From a checkpoint of a small mixture-of-experts model trained on Wikipedia: 144 ReGLU neurons an expert, a softmax router.
Below are experts of layer 8 (counted from 0) of a mixture-of-experts language model. Rows are named router (the router's row for the expert), down (a neuron's output weights, with its number) and show model dimensions 0-159. Each number is 128 + 32 x the weight over its row's rms, rounded and kept within 0 to 255.
After each expert's rows: a language model's description of what the expert responds to. This comes from a sample of Wikipedia text that the model never trained on.

# expert 1
router [119  71 139 139  97 107 116 102 168 137 194  88 223  89 149 142 183  80  77 118 118 147  66 139 139  99 118  96 126  47 123 173 118  98 124 110 110  89 174 106  75 160 142  97  98 148  76 124  77 155 101 116  85  95 147  81 141 146 122 124  95  89 122 129  98 184  81 128 130 189 104 136 184 107 143 162 172 152 103 112 151  82 128 162 136 130  83  77  92 206 148 143 121 157 159 117 152 108 119 150 163 125 102 128 136  92 129 104 169  96 119 102 137 122 194 152 143 132 171  86 151 111 115 167 119 151 110 147 145 109 117  93 139 115 180 140 135 125  90  56  98 107 141 125 136 127 124 173 168 127 136  60  98 164 138 185 124 140  99  97]
down0 [147  86  58  93  81 128 122 143 137 127 100 152  90 183 108 116 129 116 150  99 193 155 121 206 135  92 135 113 117 115 144 139 165 144 175 170 151 164 129 141 103 139 170 139 179 168 142 110 128 162 151 124 116 117 135 134 115 127  59 111  80  95 140 192 160  99 107 179  68  86 176 145 165 138 122 180 166  82 117 113  82 111  95 127 139 121  80 141 145 156 192 161 169 105 133 109  94 133 176  85 116  87 148  92 196 136 134  73 123 191 149 154 108 136 118 102 124 164  98 133 158 162  86 118 136 140 125 173 120 147  92  65 118 118 121 168  96 136 178  98 168  92 154  92 116 143 101 156  82 201 144  87 135 173 172 127 150 172 131 111]
Description: Capitalized name openings. First pieces of capitalized proper names, mostly person names in sports tables and lists, such as Che in Chevrolet, Ro in Rohan, Char.

# expert 50
router [183 114 158  84 106 155  91 119 121 112 112 152  91 167  50 153 118 110 122 131 132 159  72  93 136 114 165  70 110 105  74 160 152 106 123 122 174 147 102 128 126 152 155 144 156 150 189  90  92  91 116 118 135 145 119 165 143 140 160  97 148 161 175 200 146  76  57 189 154 118 104 106 166 117 137 151 148 134 183 110 138 102 169  63  90 114 161 141  92 126 112 149  79 164 110 179 112 120 102 117 105 146 106 179 113 145 133 133 126 138 107 105 150 128 199 124 110 184 167  83 128 145 179  84  92 137 135  49  65  80  83 151 112 124 129 153 136 142 139  78 153 106 115 197 104 125 103  80 119 173 111 159  71  99 130 136 141 124 157 146]
down0 [135  91 172 177 113 162 113 120 144 185  84 134 168 131 104 120 160 172  98 133  43 136 108 137 152 143 175 134 123 104 157 129  60 153 110 141 162 118  95 154 130 108 166 129 120 115  87 147 123 139 167 127 163 140 107 111 132 115 105 161 170 125 138 143 181 157 147 125 118 119 110 124 188 119 108 160 135  98 170 106 141 151 105 124  84 127 159 133  93  94 156 108  91 106 197  90 125 126  95 219  67  84  65  56 147 127 137 119 122 185  99 145 158 141  88 152  82 119 106 165 187 148  99 185  89 137 145 106 123 104 100  70 108 115 142 113  97 105 164 114 144 122 118  84 176 183 138 138 164  63 102 191 153  63 120 127 155 128 193 120]
Description: Consonant-cluster word starts. Opening pieces of words with r-clusters or similar onsets, such as gr-ants, gr-aduated, tr, Br, re-wards, pr-ison.

# expert 41
router [126 118 121 128 114 131 151 191  92 108 127 152 149  95 126  76  90 142 187  80 150 170 112 109 159  94 103 103 143 164 159 128 115 153 149 108 126  95 164 109 129 110  92 136  99 135 164 155 103 136 158 109 134 106 122 170 122 168 100 201 156  94 181  97 106 153 168 181 128 109 198 124 140 107 152  53 140  88 198 101 122 123  81 132 174  85  90 110 122 141 124  94 108 152 106 125 121 139 114 151 172 155 157 188  83 135 145 163  71 155 173  94 154 147  93 104  76 174 156  39 138 142 174 101 155 104 124 119 102 122 168  93  97  74 106 140 133 146  99 148 136 143 171 138 187 113 134 160 142 128 101 141 158 185 187 154 101  60 167  94]
down3 [137 110 138  59 129 144  81 141 200 108 110 118 156  64 121 112 145 118 107 142  97 134 116  85 178 141 157 140 125 114 113 176 132  95 124 112  88 161 145 121 160 141  90 132  74  87 147 115 150 121 182 141 158 141 108 119  73 125 131 166 107 139 124 123 122 105 139 101 147 124 105 110 111 100 166 134 186  79 198  83 111  79 108 177 135 116 104 107 147  86  98 132 129 108 141 122 111 155 122 137 163 106 105 142 144 114 147 246  97  84 137 196 117 139 121  95 139 181 169 109 106 112 187 145 143 200 129 134 146 104 132 105 179 108  91 129  98 165 139 141 116 148 128 206  99  29 166  79  89 132 114  96 123 118  87 172 130 139 129  55]
Description: Institution name parts. Words inside names of institutions, offices and awards, such as Faculty of, Department of, Minister of, National, University.

# expert 35
router [181 126  77 154 160 116  60 157  94 107 141 107 132 145 129 188  93  72 124  75  88 174  99 137 141 141 151 172  95 123  98 135 137 119 159  94  90 155 132 131 173 137 116 142 150 100 140 125 138  82 161 121 122 111  92 101 109 104 158 148  63 135  78  97 100 110 126  72 128 125 177  77 160 106 134  85 169  79  89 148 116  57 120 142 161 131 117 105 114 142 149 140 125 108  82 139 165  67 100 108 140 121  89 153 151 148 146 130  89 170 138 161 129  92 106  80  96  67 108 141 104 157 176 142 115  87 179 158  81 166 127 100  73 140 112 113 160 107 134 155 132 155 241  80 105 164 110  96 177  89 167  85  87 139 113 117 119 102  85 122]
down0 [100 107 164 162 101 115 105 177 116 186 157  86 107 154 127 135 161 124 152 125 142 125  51  95 113 175 125 105 106  48 177 149  99 105 159  82 104 114  45 154 121 147 131 147 115 140 130 134  94 105 122 127 128  66  75 132  91  88 149 142 119 133 119 152 112 113 119 116 159 147  83  88  74 162 111 156 159 111 103 162 162 196  79 139 109 115 144 132 145  89 124 117 161 129 116 119 123 110 131  89  99 123 142 110 119  91  98 215 162 107 132 117 161 132  94 123 154 218  93 122 114 152  46 108 163 122 133 124 116 134 150 104 113  62 148  73  75 135 122 152 120  87 138 138  87 206 143 123  93 187  68 138 117 107 148 157 191 117 120  91]
Description: Series and division names. Words and pieces naming numbered parts or divisions, such as Division, League, Episode, Volume, Pool, number, often followed by a numeral.

# expert 57
router [147  95 126 167 102 121 140 161  97 204 173 123 152 122  88  96 131 129  96  89 145  98 122 138 140  91 158  99 168 107 122 154 180 141 152 153 175  94 123 123 107 104 154 120  74 152 131 152 122 120 110 172 137  97 150 133 155 121 146 173 124 132 167 149 106 114  98 151 102 108 160 177 127 176 137 107 191 104 122 148 166 134 104 164  99 138 119 117 145 140 141  85 120 111  91 122 119 132 135  97 109 195 153 132 145 186  96 140  88 143 175  71 197 184 143  93 157 192 168  32 125 144 162 120 143 129  94  73 102 120 183  69  87  82 189 169 125 182 174 169 168 104 125 121 162 197 118 154 117  79 179 128 135 174 126 172 130 108 126 111]
down3 [143 147  92  94 116 175 134 129 126 158 126 137 150  71 162 176 115 141  96 154  80 136  78  97 100 157 110 115 136 181  59 118 139 101 144 144  67 171 131  98  91 153  88 151  29 121 152 128 142 182 126  51 121 152 110 139 161 143 158 175 123 110 132 122 130 118 157 194 139  95 114 123 129  99 154  97 153  90  92 116 111  51 116  97 148 150 165 209 168  87  95  70 142 143  91  78 143 143 182 138 123 163  78 105 153 106 108 124 159 181 112 143 159 136 138 112  88 150 117  74 138  97 171 112 173 103 137 144 121  91 127  87 116  90 133 112 163 102 100 106 153 188 114 123 141 115 180 151 113 156 164 162 106  98 115 130 184 117 125 190]
Description: List and field connectors. Commas, and, of, slashes, pipes and colons linking items in infobox fields, tables and bios, as in guard / forward or Tupã, Brazil.

# expert 13
router [ 90 148 145 157 126  98 123 137 107 125 177  76 168 178  78  91  62 175 131  94 137 141 156 121  73 180 152 156 153 144  96 132 129 109 180 216 115 133 112 169 167  99  57 167 113 109 123  70  64 101  82  87 140 122 157 134 124 183 125 152  87 136 154  91 137 135 165 139 102 142 122 178 125 123  96  94 134 146 144 139 133 136 127 137 166 137 113 164  98 101 108 172 156 131 103 163 182  58 114 136 112 168 150 102  72 152 108  91 191  83 184 112 130 119 124 154 113  99 105 131 112 149  96 171  95 160  99 108 156 122 165 153 147 177 131 121 188  55 107 159  94 161 130 170 116 124 158 120 153 108  82 150 141  97 153  97 153 106  63 130]
down2 [ 80 160 123 147 141 220 191 125  72  59 106 202 115 149 132 122 153 145 123 125 117 124 176 134 122 144 186  77 108  80 126 138 117 141 104  96  94 124  90 145 136 111 138 106 171 174 149 121 161  93 116 125 175 141 130  95 133 118 132 110  86 153 148 140 144 122 141 132 115  49 138 134 123  82 122 155 163 125 150 157 126  66 144 154  71 116  86 151 121 105 183 135 100 150 134 125 125 117 115 139 118 129 122 133 169 107  97  75 124 121 128 109 164 161 113 106 127 134  98 148 105 131 187 157 143 119 176  97 138  97 119 134 153 134  93 155  85 140 106 149 117 114  70 160 115 193  93 144 247 113 158  64  72  64 147 152 153  67 102 188]
Description: Mid-word vowels and suffixes. Word-internal vowels and suffix pieces of common English words, such as ation in citation needed, ing in Preceding, i in requires.

# expert 54
router [109 156 101  50 139  75 141  94 159 137 155 129 160 143 103 193 144 153 142  86 108 155 122 161 103 111 122  88 155 181 134 136 163 127  59 127 106 110 167  98 103 103 114 121 137 103 158 133 111 149 197  65  91  65 157 128 139 166 118 139 177 124  48 223 104 177 136 143 174 166  99 128 140 110 125 132 133 101 107 144 186  96  73  65 126 134 137 170 134 188 128  66 122 137 169  86 160 176 116 147 167 112  68  94 156  98 135  96 144 153 111 118 120 120 193 106 129 160 140 101 134 145  76 144 158  93 196 117 136 155 117 157 152 101 111 149  82 116 114 150 134 139 122 125 151 173 125 138 139 154 128 103 103  95 174 130  89 123 179 141]
down3 [104 153 117 121 160 157 138 155 110 132 158 135 126 128 131 131 178 112  97 182 135 148 139 126 120 147 138  68 138 120  98 127  12 116 119 113 138 120 139 143 127  85  78 113  87 136 172 132 113 140  95  90 124 118 147 163 106 164 137 163 113 133 100 124 126 125 185 150 120 121  99  99 122 138 116 115 161  77 174 105 119 104  66  85 141 133 149 146  32 116 154  95 109 138 136  86  97  68 107 139 194  82 143 143 124 132 124  96 154 187  64 130 168 102 106 126 147 144  99  90 162 149  96 152  74 101 185  79 161 137 175 154 134  93 190 161  96  30 149 162 145  75 110 140 201 129 101 142 135 121 129  88 172 160 140 100 178 135 165 135]
Description: Capitals of later-mentioned names. Capital or first pieces of personal and place names, often after commas and in narrative, like R-ay, W-ilkinson, S-k-ipton.

# expert 20
router [114  69 119 126 109 133 171 181 118 151  84 160 158 139 121 149 131 150 202 126 163 105 144 155  97 129 155 143 102 148  98 113  92 100 169  78 123 121 193 128 180 102  71 126  62 154 145 101 133 115 184  83 134 152 100 145 167  83 124 110 196 118 102 104 141 133 156 157 137 162 166 169 179  56 132 126 159 158 174 174  90 162 105 165 107 120 113  95 102 125 123 137 125 119 103  69 175  59 111 169 123 147 153 160 123 161 111 110 106 143 166 100 122 212  69  94 141  86 142 147 100 115 125 160 133  35 139 102 167 148 146  92 108 172  95 130 139 153 167 116 136 161 152 140 114 119 161 133 124 132  67  65 130 145  91 157  99 134 142 123]
down3 [190 205 149 141  90 155 125 119  82 175 144  94 121 117 165 143 153 155 116 107 145 107  74  88 186  99  91 117  95  85  83 164  69 187  93 100 149 160 156 145 212 105 121 130 119  87 149  84 167 113 173  90 149 156 113 138 104 170  73  96 139 131 143 148 141 161 114 152 112 134  81 211 152 104 178 158 146 117 164 112 158  85 168 117 156 173 143 104 128 124  87 123 163 143 172 138  95 150 108 171 154 106 163 112 152 133 140 119 150 111  61 127 100 123 112 140 106  83 127 156 183 117 144 165 120  93  74 123  89 145 101 157 152  92 140 162 128 150  83 137  93 141 106 154 183 107 102 119 141 112 147 202  97 145 141  56  97 113 131 145]
Description: Institution and place names. Words and word endings inside proper names of institutions, places and organizations, such as National, International, University, Archaeolog-ical, Libr-ary.

# expert 17
router [125  71 124 176 104 115  70 105 103 162 167 112 154 103 108 113 128 113 137  70 125 137  60 104  75  87 150 135  88 133 103  73 143 155  89 123 123 118 123 128  95 140 155 111  77 193  72 159 155 150  72 142 148  78 134 103 140 171  84 115 113 115 129 135  98 134  76 107 177  67 167 163 156 178  81 175 157 138 151 117 115 127  83 164 100  83  91  99 130 113 157  81  56 179  91 115  81 148 100 131 114  94 159 124 105 124  89 133 134 158 105 120 128 110 133 127 135 101 150 103 147  77 125  84 151  97 121 129 127  84  99 159 178 105 173 176 139 174 158 174 102 103 127 128 166 166 166 122 123 131 132 101 142 179 172 126 125 148  25 128]
down1 [115 139 108  97 200 170  99  83 115 124 176 141 136  96 126 112  85 105 177 137 153 136 209 162 133 106 185 117 115 165  81  86 126 159 100 166 134  97 113 142 171 106 120 150 123 118  44 133 106  82  73 132 178 151  98  60 151 168 124 137 132  94 118 136  99 127 106 159 128 178 117  96 159  98 141 164 112  70 155 134 129 186 159  60  62 136  85 165 121 139 179 102 124 104 166  98  70 131 130 144 177 126 110 137 109 139  75  80  96 134 102 132 105 148 139 161  77  94 129 115  79 121 166 127 159 150 155 139 121 122 125  77 115 152 164  90 169 128 133 147  95 160 126 113  81  89 121 109 124 164 169 170 105  65 103 116 156 143 189  93]
Description: Table cell separators. Pipe separators between cells in sports results and data tables, mostly after a rank number or name at a row's start.

# expert 36
router [139 171 173  91 147 127  86 124 177 117 169 147 112 148 137 155 128 185  93 120 114 160 142 142 146 136 191 137 110  77  69 158 100  89 150 111 148 147 165 118  68 125 139 162 157 124 112 111 113  50 117 153 111 114 161 107 191 179 190  96 168  58 153 121 100 124 113 158  87 127 145  85  78 115 115 104  72 132 163 179 155  85 157  67 125 144 169 141  96 176 132 157 117 126 112 138  93 112  74 138  58 129  76 110 133 140 139 153 140 129 145 173 145 169 164 158 105 130 131  83 102 145 121 106  93  95 110 132 170  91 136 149 110 165 168 130 178  96 123  67 147  85 112 138 121  80 196  56  93 101 125 132 156 141 164  95 153 138 134 164]
down1 [ 83 152 110 133 105 152 155 131 136  73 155 154 211 141  80  58 140 153 127 141  97 104 118 156  62 152 115  97 125 143  48 138 131 106 108  81  83 100 191 134 158 115  98 176 147  94  99 128 125 128 105 137 121 153 151 119  28  90 138 128 146 141 134 131 126  88 149 120 176  98  99 148 161 163 141 144 144  77  77 150 104 120  99 158 167  93 122 133 186 128 105 134 158 108  86 117  70 113  86 119 140 107 127  59 136 118 111 112  93 144 148 112  97 150 112  69 142 210  88 175  62 139 127 115 124 143 116  79 180  97  91 150 129 122 144 151  85 147 124 138  85 193 142  94 104 134 178 174 145  84 148  87 117 151 159 146 131 104 123 101]
Description: Word-initial consonant clusters. Word-initial consonant pieces of ordinary words after the or a, like r-ush, d-ivision, fl-ippers, cl-ass, pl-oration.

# expert 28
router [128  78 149 177  90 138 115  75 123 159 124 132 171 115 133  85 160 119  82  41 150 130 117  81 131  76 119 136  78  62 163 148  88 154 111 112 128 105  85 132 129 117 141  81  57 162 118 109 124 128 100 103 136 109 142 114 144 127 138 166 148 121  64 162  90  92 147 133 151 114 140 141 133 126 111 164 158 149 151 131  78  86 123 163 144 139  72  99 140 154 179  92 101 168 148  79  80 128  95 101 143 144 122 202  79 204 119 152  92 154  97  87 118 102 142 120 121 144 100 142 138 119 165  91 118 147  89 131 113 117 113 106 145  39 146 161 107 158 146 100 111 115 147 150 172 134 151 162 118 139 166  43 130 201 167 189 181 106 127 158]
down2 [ 63 135 118 109 137  81 127 148 171 101 139 140 136 145 109 139 122 145 144 130 169 102  65 124 146  95  92  97 128 116 170  78 107  86  94 124 137 189 141 101 220 174 144 120  82 148 109  96 176  89 138 153 154 177 119 203 176 102 116 111  67  93 158 170 181 137 154 162 158  86 149 130 145 136 167 149 180 114 178  70 118 139 171 118 130 129 154 160 173 131  97 160 156 131 131 138 123 133 140 104 168 124  91 134 118 132 133 153  45 122 125 123 150  83  88 145 155 102 104 131 107 121 150 128 152 136 104 143 142 175 149 113  19 107 160 130 127 155 172 120 168  57 151  99 150  67 146  88 102 154 113 162 144 145 101 156 183  98 105 130]
Description: Places in lists, tables. Table pipes, commas and prepositions before place names in sports or venue lists, plus compass and country words like South, USA, ITA.

# expert 44
router [117 158  72 107 138 171 134  74  94 125  87 157 105 139 138  94 104 133 137 109 144  93  95 100 150 102 120 131  49 150 101  88 119 190  82 107 116 106  99 133 119 139 158  81  87  91 175  93 128 183 115 148 100 154 134 127 167 144  99 176 171  74  53 171 126 108 149 139 142 101  81  89 107 123 120  98 165  90 155 140  95 107 140 111 195 169 155 127 157 125  74 127  95 113 142 145 149 216  90 113 105 134 129 102 121 166  71 105  79 163  63 105  93 136  90  96 160 120 165 112 185 143  92  64 122  80  88  79 126 113  69  97 136  97  99 132  85 118 112 126  92 125 119 125 128 200 107 150 123 151 126 108 111 139 159  89  90 110 103 114]
down0 [114 146 139 162  91 155 122 124  95 120 106 143 188 131 131 151 137 165 153  98  89 140 119 185 108 185 110 120 137 137 127 182 106  93 154 101 154  70 149 184 155  93 105 103 147 127 149  77 110 115  73  97 101 117 160 123  96 110 156  86 141  88 192  79 147  57 168  92 154 145 114 113 138 160 122 203 171 128 103 145 150 132 170 107 156 120 102 151 112  71 138 107 160 155  84 152 136  97 179 137 207 129 145 122 131 105 126 170 120  96 207 185 113 144 114 140 169 143 144 132 140  87 173 137  93 179  91 131 142 115 157 163 164 139 114 151 138  75 142 152 129 137 166  96 216 139  94  84 117 128 129 117  82  91  52 132 161 117 112  75]
Description: Dates and months. Month names and day numbers in dates, often in tables or release lists, such as 27 February 1996, April 26, May 25.

# expert 26
router [146 107 161 137  96 122 115 163 139 144 175 133 119 109 138 122 100 162 181  61 127 161  95 114 120 151 198 203 131 109 139  96 142 128 137 130 143 149 125 113 162 106 166 104 101 156 131  99 139  94 126  97 142  77 136 119  68 103  99  89 144 110 138 123 142 110 115  71 128  77 165 154 140 148 159  69 145  63  75 114 173 114  38 158 106  68  48 171  97 143 102  93  91 156 110 122 137  99 118 186 104 148 137 153  74  90 124 143  78 156 111 178 128 118 115 180 166 184 119 149 110 114  75 100  71 111  92 181 114 128 124 171 139 139 121 110  98 125 171 169 126 115  88 109 163 141 134 100 115 199  88 147  77 104 125  77 134 136 124  97]
down1 [129 131  69 120 138 113 103  75 118 116 167  99 125 129  72 111 142  94 127 131  71 137 157 179 158 148 148 124 119 111  88 132 112  87 123 142 126 124  93 147 192 144 121 182  77  94 199 154  92 112  88 130 102  60 172 143 120 167 101  83  77 135  98  66 168 134 173 116 179 119 162 103 136  77 124 124 113 134 134 131 136  84 133  99 179 105 166 173  77 161 152 132 122  88 153 105 123  97 118 131 137 166 144 149 117 101  92 111 113 133 140 122  93 153 131  78 157 147 108 126 143  92 146  48 128 161 184 120  87 118 117 124 118 106 106  61  87 174 133 190 134 129 150 138  98 143  22 159 217  97 115 139 120 120 125 118  68 116 139 161]
Description: List and table delimiters. Line-start hyphens in bulleted lists, table pipes, semicolons and line breaks in structured text, such as chemical compound lists or infoboxes.

# expert 4
router [154 142 128 139 117 130 132 150 179 120 166 164 142 177 121 123  95 110 141 172 144 193 178 100 162  90 129 153 129 122  74 122  91 146 175  99  79 170 194  99 135 179  64 100 101  94 134 122 126 156 126 123 135 147 139 150 166 114 146 108 176 138 100 155 152 154 105 170  55  89 122  91 122 151 152 105 101 154 157 140 174 135  92  79 118 196  93 150 118 126 118 106 147 143 101  90 168 103 159 192 169  99 101 192 186 120 142 117 101  80 182 131 115 148 128 111 124 157 137 166 117 170 120  77 138 172 116 145 101 102 196 156 141  79 136  78 162  85  88 127 162 126 142 102 128 125 136 110 147 171 155 173 156  93  68 198  91  84 150 146]
down0 [102 147 112 118 116  83 218 137 175 143 117  94 141 131 103 180  88 124 138 165 165 104 128 133  94 108  83  96 115 141 111 165 166 118  99 141  86 118 143 123  99 102 131 132 191 125 120 162 130 107 155 104 221 149 122 117 154 104 125 148 120 113 196  93 110 129 154  97 110  85 110 138 159 136 141  90 165  78 148 169 129 226  84 132 171 111 101 108 190 184 113 175 144  84 115 142  91  86 121 100  97  36 148 151  95  77 139 134 124 120 152  75  98 108  66  98 178 127  75 133 135 192 128  92 111  46 124 153 129 138 105 176  82 128 149 134 159 115 148 149 141 161 142 134 125 123  89  76 135 142 125 102 110 115 153 123 120 104 144 148]
Description: Capitalized word-initial E/Sy/Ac. Opening pieces of capitalized or Latinate words, especially E-, Ac-, Sy-, D-, as in Economy, Empire, Etymology, Academy, sympathy.

# expert 22
router [ 97 164  66  60 138 148 150 136 148 176  96 169 118 120 112 137 115 120 109 145 115 120 143 111  76  87 115 192 200 187 171 132 105 115 149 129 131 131 108  90  96 158 162 107 188 101 117 156 151  84 160 176 150  70 137 122 150  95  87 152  88 122  92 178 103 146  84  98 148  71 147 108  84 145 110 113 156 121 137 128 202 169 125 127  81 137 198 112 117  88 130  81  55  64 157 144  90 194 123 127 170 120 168 134 118 143 163 172 131 155 145 117  90 106 118 130  80  90 137 152 106 157 151 143 170 143 115 137 119 133 125 161  68 158 103 177  96 173 151 184  94 153 155 123 153 141 173 139 119 188 128 121  96 111 114  99 130 120 160 156]
down0 [129 108  96 141 112 177 136 154 112  95 104 140  86 109 154 105 100 143 108 129 140 205 123  84 136 141 158 162 171 213 110 146 160 105 145 132 162 129 109 139 156 163 111 132 129 150  82 156 122 117 121  69 167 154 103 138 126 167 107 123 109 123 100 119 123  77 150  99  50  94 129 127 206 160  71  75 146 134 106 157 130 133 159 172 146 129  89 140 105 121 108 107 154 146 127 108  67 156  89 147 129 133 155 193 138  94 131 141  80 146 102 137 105 134 131 185 134 118 150 130  72 126 151 166 195 166 103 124 117  66  69 211  51 176 103 111  71 154 172 123 122 114 120 145 134 101 123 124 120  93 140 194 147 148  88 199 129  79 143 116]
Description: Clause-boundary commas, conjunctions. Commas ending an introductory or main clause, plus subordinators like where, when, while, because, but, which, before the next clause.

# expert 31
router [118 126 102 143 151 126 120  44  97  84  79 162 133  91 131 133 137 134 127 158  73  93 159 180  92 114 133  89 178 158  97 118 107 105 143 127 114 166  60 188 141 152 104  99 147 162  68 130 173 118 116 124 151 153  91 135 144 149 136 158 118 132 131 105 170 111 150 107 122 165 116 170 159 120 113 112  85 159 105  97 167 144 177 162 139 171 159 165 139 121 137 107 125  79  88 102 116 116  94  98 169 109  76  85 167 200 138 133 134 135 140 182  40  89  87 118  76  83 117 157  84 146 156  85  91 130 115 171 136  75 100 125 132 143 139 100  80 165 118 129 176 109 121  91  83  97 138 149 176  81  94  82 109 156 176  83 126  81 155 174]
down2 [207  80 110 141 155 146 109 158 148 171 106  88 134 141 112 172 171 107 161 164 127 160 157  74 104 170 168 104 147 100 182 188 109 187 123 131 137 125 135 113 147 164 167 149 127 218 121 158 113 179 176 151 118 117  87 116 115 122  98 135 126 127  72  94 155 110  85 207 109 117 131 136 119 132 142  84 184 144 114 148 167  78 124 132 178 168  91 153  85 112  94 147 140 130 193 141 120  87 120 105 130 108 170 180 132 123  86  94  99  83  64 171 153 104 120 129 153 104 150 142 105 111 130 134 123 112 125 131  87  83 122 161  73 118 171  96 133 143 135 172  95 143 147  77 173 136 122 162 104 130 107 141 196 111 145  98 146 210 100  96]
Description: Time, distance, direction nouns. Nouns and endings for time spans, distances, directions and dates after numbers, such as years, miles, metres, south, September.

# expert 42
router [174 108  90 129 156 131 119 176 118 141 151 129  99 167 140 151 115 100 122 150 106 158 145 108 124 163 101 138 105 102 136 135 102 141  79 123 139 106 140 188 151 142 162  76 111 146 116  98  67 194  89 140 132 159 134  93 197 141  76 117 120 140  45 191  75 176  91 176 183 174 113 110 151 102 116 107 125 133 146  44 113 148  96  99 173 105 114 139  93 163 118 152  87  80 126 172 189  86 148  75  99 128 135 175 112 173 117  99 128 106 142 129 182 144 146 155  51 117 164 102 143 147 127 121 139 182 196  78 155 157  73 166 153  65 132 142  94 123 123  87 114 119 143 118 125 146 131 129 115 141 122 131  85 165  80 143 150  80 152 111]
down0 [ 98  99 137 132 144  86 155 160 131 171 143 169 136 123  95 202 117 158 146 151 102 154 123 136 112 141  99 110 100 186  94 173 121 139 125 186 152 121 149 152 170 173 139 163  95 176 174 188  99 186 169 107 124 139 210 147 130 154 156 186 107 107 174 106 145 162 134 130 103 137 118 103 142 158 157  78 104  91 152 134 180  89 203 208 123 138 163 129 142 126 136 162  92 161 120 165 194 111 100 116 105 131  96 167 179  89 145 151 186 165 118 128 147  91  91 130 189 129 122 135 181 116 109 166 152 142  67 116  75 126 141  81  98 122 123 130  89 145 130 124 126 136 129 111 126 165 104 191 142 134 124 156 202  91 118 118 112  79 110 170]
Description: Inner syllables of names. Mid-word syllables and name stems in proper nouns after an initial capital, like Br-ou-wer, Bra-zilian, Geor-gia, Fran, Mar.

# expert 18
router [152 173 113 135 113 145 159 120  82  97 104 107 134 172 122 110 159 165 110 174 149 131 163 148 128 130 163 132 129 206 120 125 119 128 119 187 155 113 157 135 159 101 142 167  85 171 161 174  95 205 168 156 106  99 154 140 126 170 114 181  93 155 165 129 110 137 166 199  77 137 178 149 118 128  64 116 159  78 140  98 131 155 158 166  98 113 160  65 156 109 145  95 107  91 113 118 111 117 117 177 114 179  86 156 153 134 100 111 175 102 161 141 115 148 125  98 149 131 160 110 168 113 187 132 172 158 142 143 120 154 161  89 142  80  75 158  66 100 151  81 188 151 169 177 136 139 167 165 149  96 151 122 178 127 132  90 119  52 173 137]
down0 [134 149 138 109  69  98 107  92 125  91 146 168 133  73 126 165 154 104 119 132 207 130  93 174 154  89 138 139 129 113 101 110  86 115 190 181 129 111 142 136 147 140  97 130  79  45 156 141 122 189 156 119 181 109  42 130 153 125 133 165 118 161 181 174 172  76 129  71 150 180  95 168 177 126 105 114  82 145  83 130 124  95 161 168 123 111 107  63 153  67 133  96  62 143  74 164 132 126 133  98 130 110 126 109 144 158 145 180 148 142 103 157  84 159 107 131 193 130 119 118 142 116 117  92 123 115  82 142 125 133 123 126 146 135 144  95  99  96 102  97 110  84 126 121 169 146 192 135 159  86  70 169  93 116  78 129 116 146 122 107]
Description: Titles and roles. Words and word pieces for offices and roles after a or the, like deputy, vice-president, former, general, member, cardinal.

# expert 3
router [149 154 112 140  65 147  69 130 197  79  98  91 127 137 143  92 117 157  97 122 144 148 133 102  82 154 105 167 164 202 105 105  89  65 102 169  79 161  97 145  89  87  82  85 132 123  97 150 128 149 178 159 198 115 148 160 159 123  90  99 113 147 128 117 162 162 102 103 142 125 126 192  99 158 121 155  93 131 150 128 118 130 183 159 130 136 156 142  90 103  86 144 151  73  94 104  81  92 106 119 107 132  89 144 191  56 137  95 124 162  97 168 117 147 145 102  93 112 118 158  96  89  97 215 122 124 124  78 100 128 158 138 148 135 133 192 133 139 125 189 136 168  77 184 113 103 120 132 100 148 119 134 155 106 128  91  94  77 152 142]
down0 [ 36 119 166  90 148 133 155 117 137  71 118 129 112 156  97 106 193 114  78  89 165 164 111 143 115 135 168 131 146 153 127 124 145  91 137  76  96 129 162  70 128 115 108 111 185 141  77  97 170 115 153 121  34 136 145  80  82 147 111 152  99  80 107 180  96 141 119 140 121 136 156 111 141 141  81 128 119 124 106  67 133 179 118  76  91 149 126 107  78  76 146  95  71 104 155  85 201 162 155 119 132 175 114 123 135 173 176 127 120 132 164 141 117 128 118 133  72 126  88 131 158 141 111  88 115 120  78 151  98 155 121 104  78 148 116  74 151  82 145 111 132  59 134 177 146  90 147 121 131 123 143 188 103 156 172 172 147 134 122  83]
Description: Adjective and adverb suffixes. Word-final pieces that complete adjectives or adverbs, such as -ly, -ful, -able, -ical, plus common adjectives like large, small, early, original.

# expert 0
router [150  82  89 106 159 146 125 131 194 151 113 127 129 156 131  81 163 136 127  55 135  99 135 103 138 127  66 107 124  98 154  99 131  77 101 122 121  65 116 104 182 127  84  74 146 186 148 175 117 145 149  60 108 139 133 164 129  91  90 140 108 108  55 165 142  95  61 146 119 125 125 127 125  83 150 133 160 175 173  77  91 111 101  94 164 154  78  83 146 126  95 133 140  82 123 168 137 124 178  90 107 158 163 113 105 148  53  51 103 121 120  97 160 130 118  33 138  94 143 105 175 163 148 186 128 145 139  84 145 130 115 118 175 144 132 158 129 117 119 142 137  91 144  88 151 103  91 138 121 127 159 127  67 123 133 158 113  79  88 141]
down2 [126 169 151 117  88 167 128 143 116 151 133 131 126 118  97 151 151 131  97 101 115 202  57 181 179 190 155  84 105  83 135 133  77 162 178 133  62 166 116 158 160 139 143 143 118 143 106  50 138 125 152 172 121 105  60 167  87 112  97 152  87 108 155 110 132 147 114 131 197 146 129 108  93 116 137 132 160 166 143 230  86 140 136 139 174 109 148 138 171 140 184 153 134 159 112 158  69 100 147 116 114 136 185 102 138 144 145 139 147 125 106  82 136 125 134 100  83 116  89 147 151 150  85 147 171 191 106 124 137 160 127 118 179 152  84  96 137 133 103 119 129  66 169 109 150 184 154 113 159 176 107 141 150  61 160 136 150 105 140  99]
Description: Accented vowels in names. Vowel pieces and accented letters inside foreign, mostly Spanish or Slavic, surnames in rosters and lists, like Ferroviária, Ortíz, Vaníček.

# expert 53
router [ 94 144 138 134 133 120  90 134 156  72 160 136 168 166 133 101 177 112 163 148 168 111 166 108 136 181 112 167 157 164 134  77 160 142 182 175  47 153  68 137 113 102  78 120 162 128  97 108 165 124 142 167 165 101 125 137 122 123 101 136  96 118 105 106 132 138  83  72 108 102  94 160 118 203 154  89 128  77  91 106 116 134 126 172 143 170 123 213  85 104 135 127 165  54  87 128 108 125 116 131 143 117  58 119  96 116 180 135 144 129 160 175 152 123 154 134  74 129  75  97  75 124 150 212 129 144 131 112 110 132 143 120 148 115 164 168 198 163 191 146 188 136 107 152 176 136 150 149 129 135  87 131 122 141 109 106 132 103 134  88]
down1 [186 110 124 105  80 149 144 101 125 123 138  67 160  97 114 122 113 138  59  74 144  99 158 130 180 122 117 116  88 106 136 115  88 123  65 154 166 125 123 154 149 122 119 120 139 167 165 126 130 121  70 166  79 178  82 179 117 167 136 109 121 135 126 176 152 184 216 108  58 171 112 208  64 125  92 146  93 106 101 149 148  79 123  44 139 131 117 150 115 114 104 139  77 129 101 138 117 147 158 101  85 162 124  88 190 146 205 140 148 170 140 145 134 118 138 129 109 139  81 124 115 125 122 138 146 129 106 153 102 204 203 106 130  88 107 121 124  58 132 146 176 160 133 127 111 138 147 149 148 155 137 124 114 119  83 135 155 123 145  96]
Description: Degree and negation words. Negation, quantifier and degree words in running prose, such as not, most, only, very, nearly, quite, than.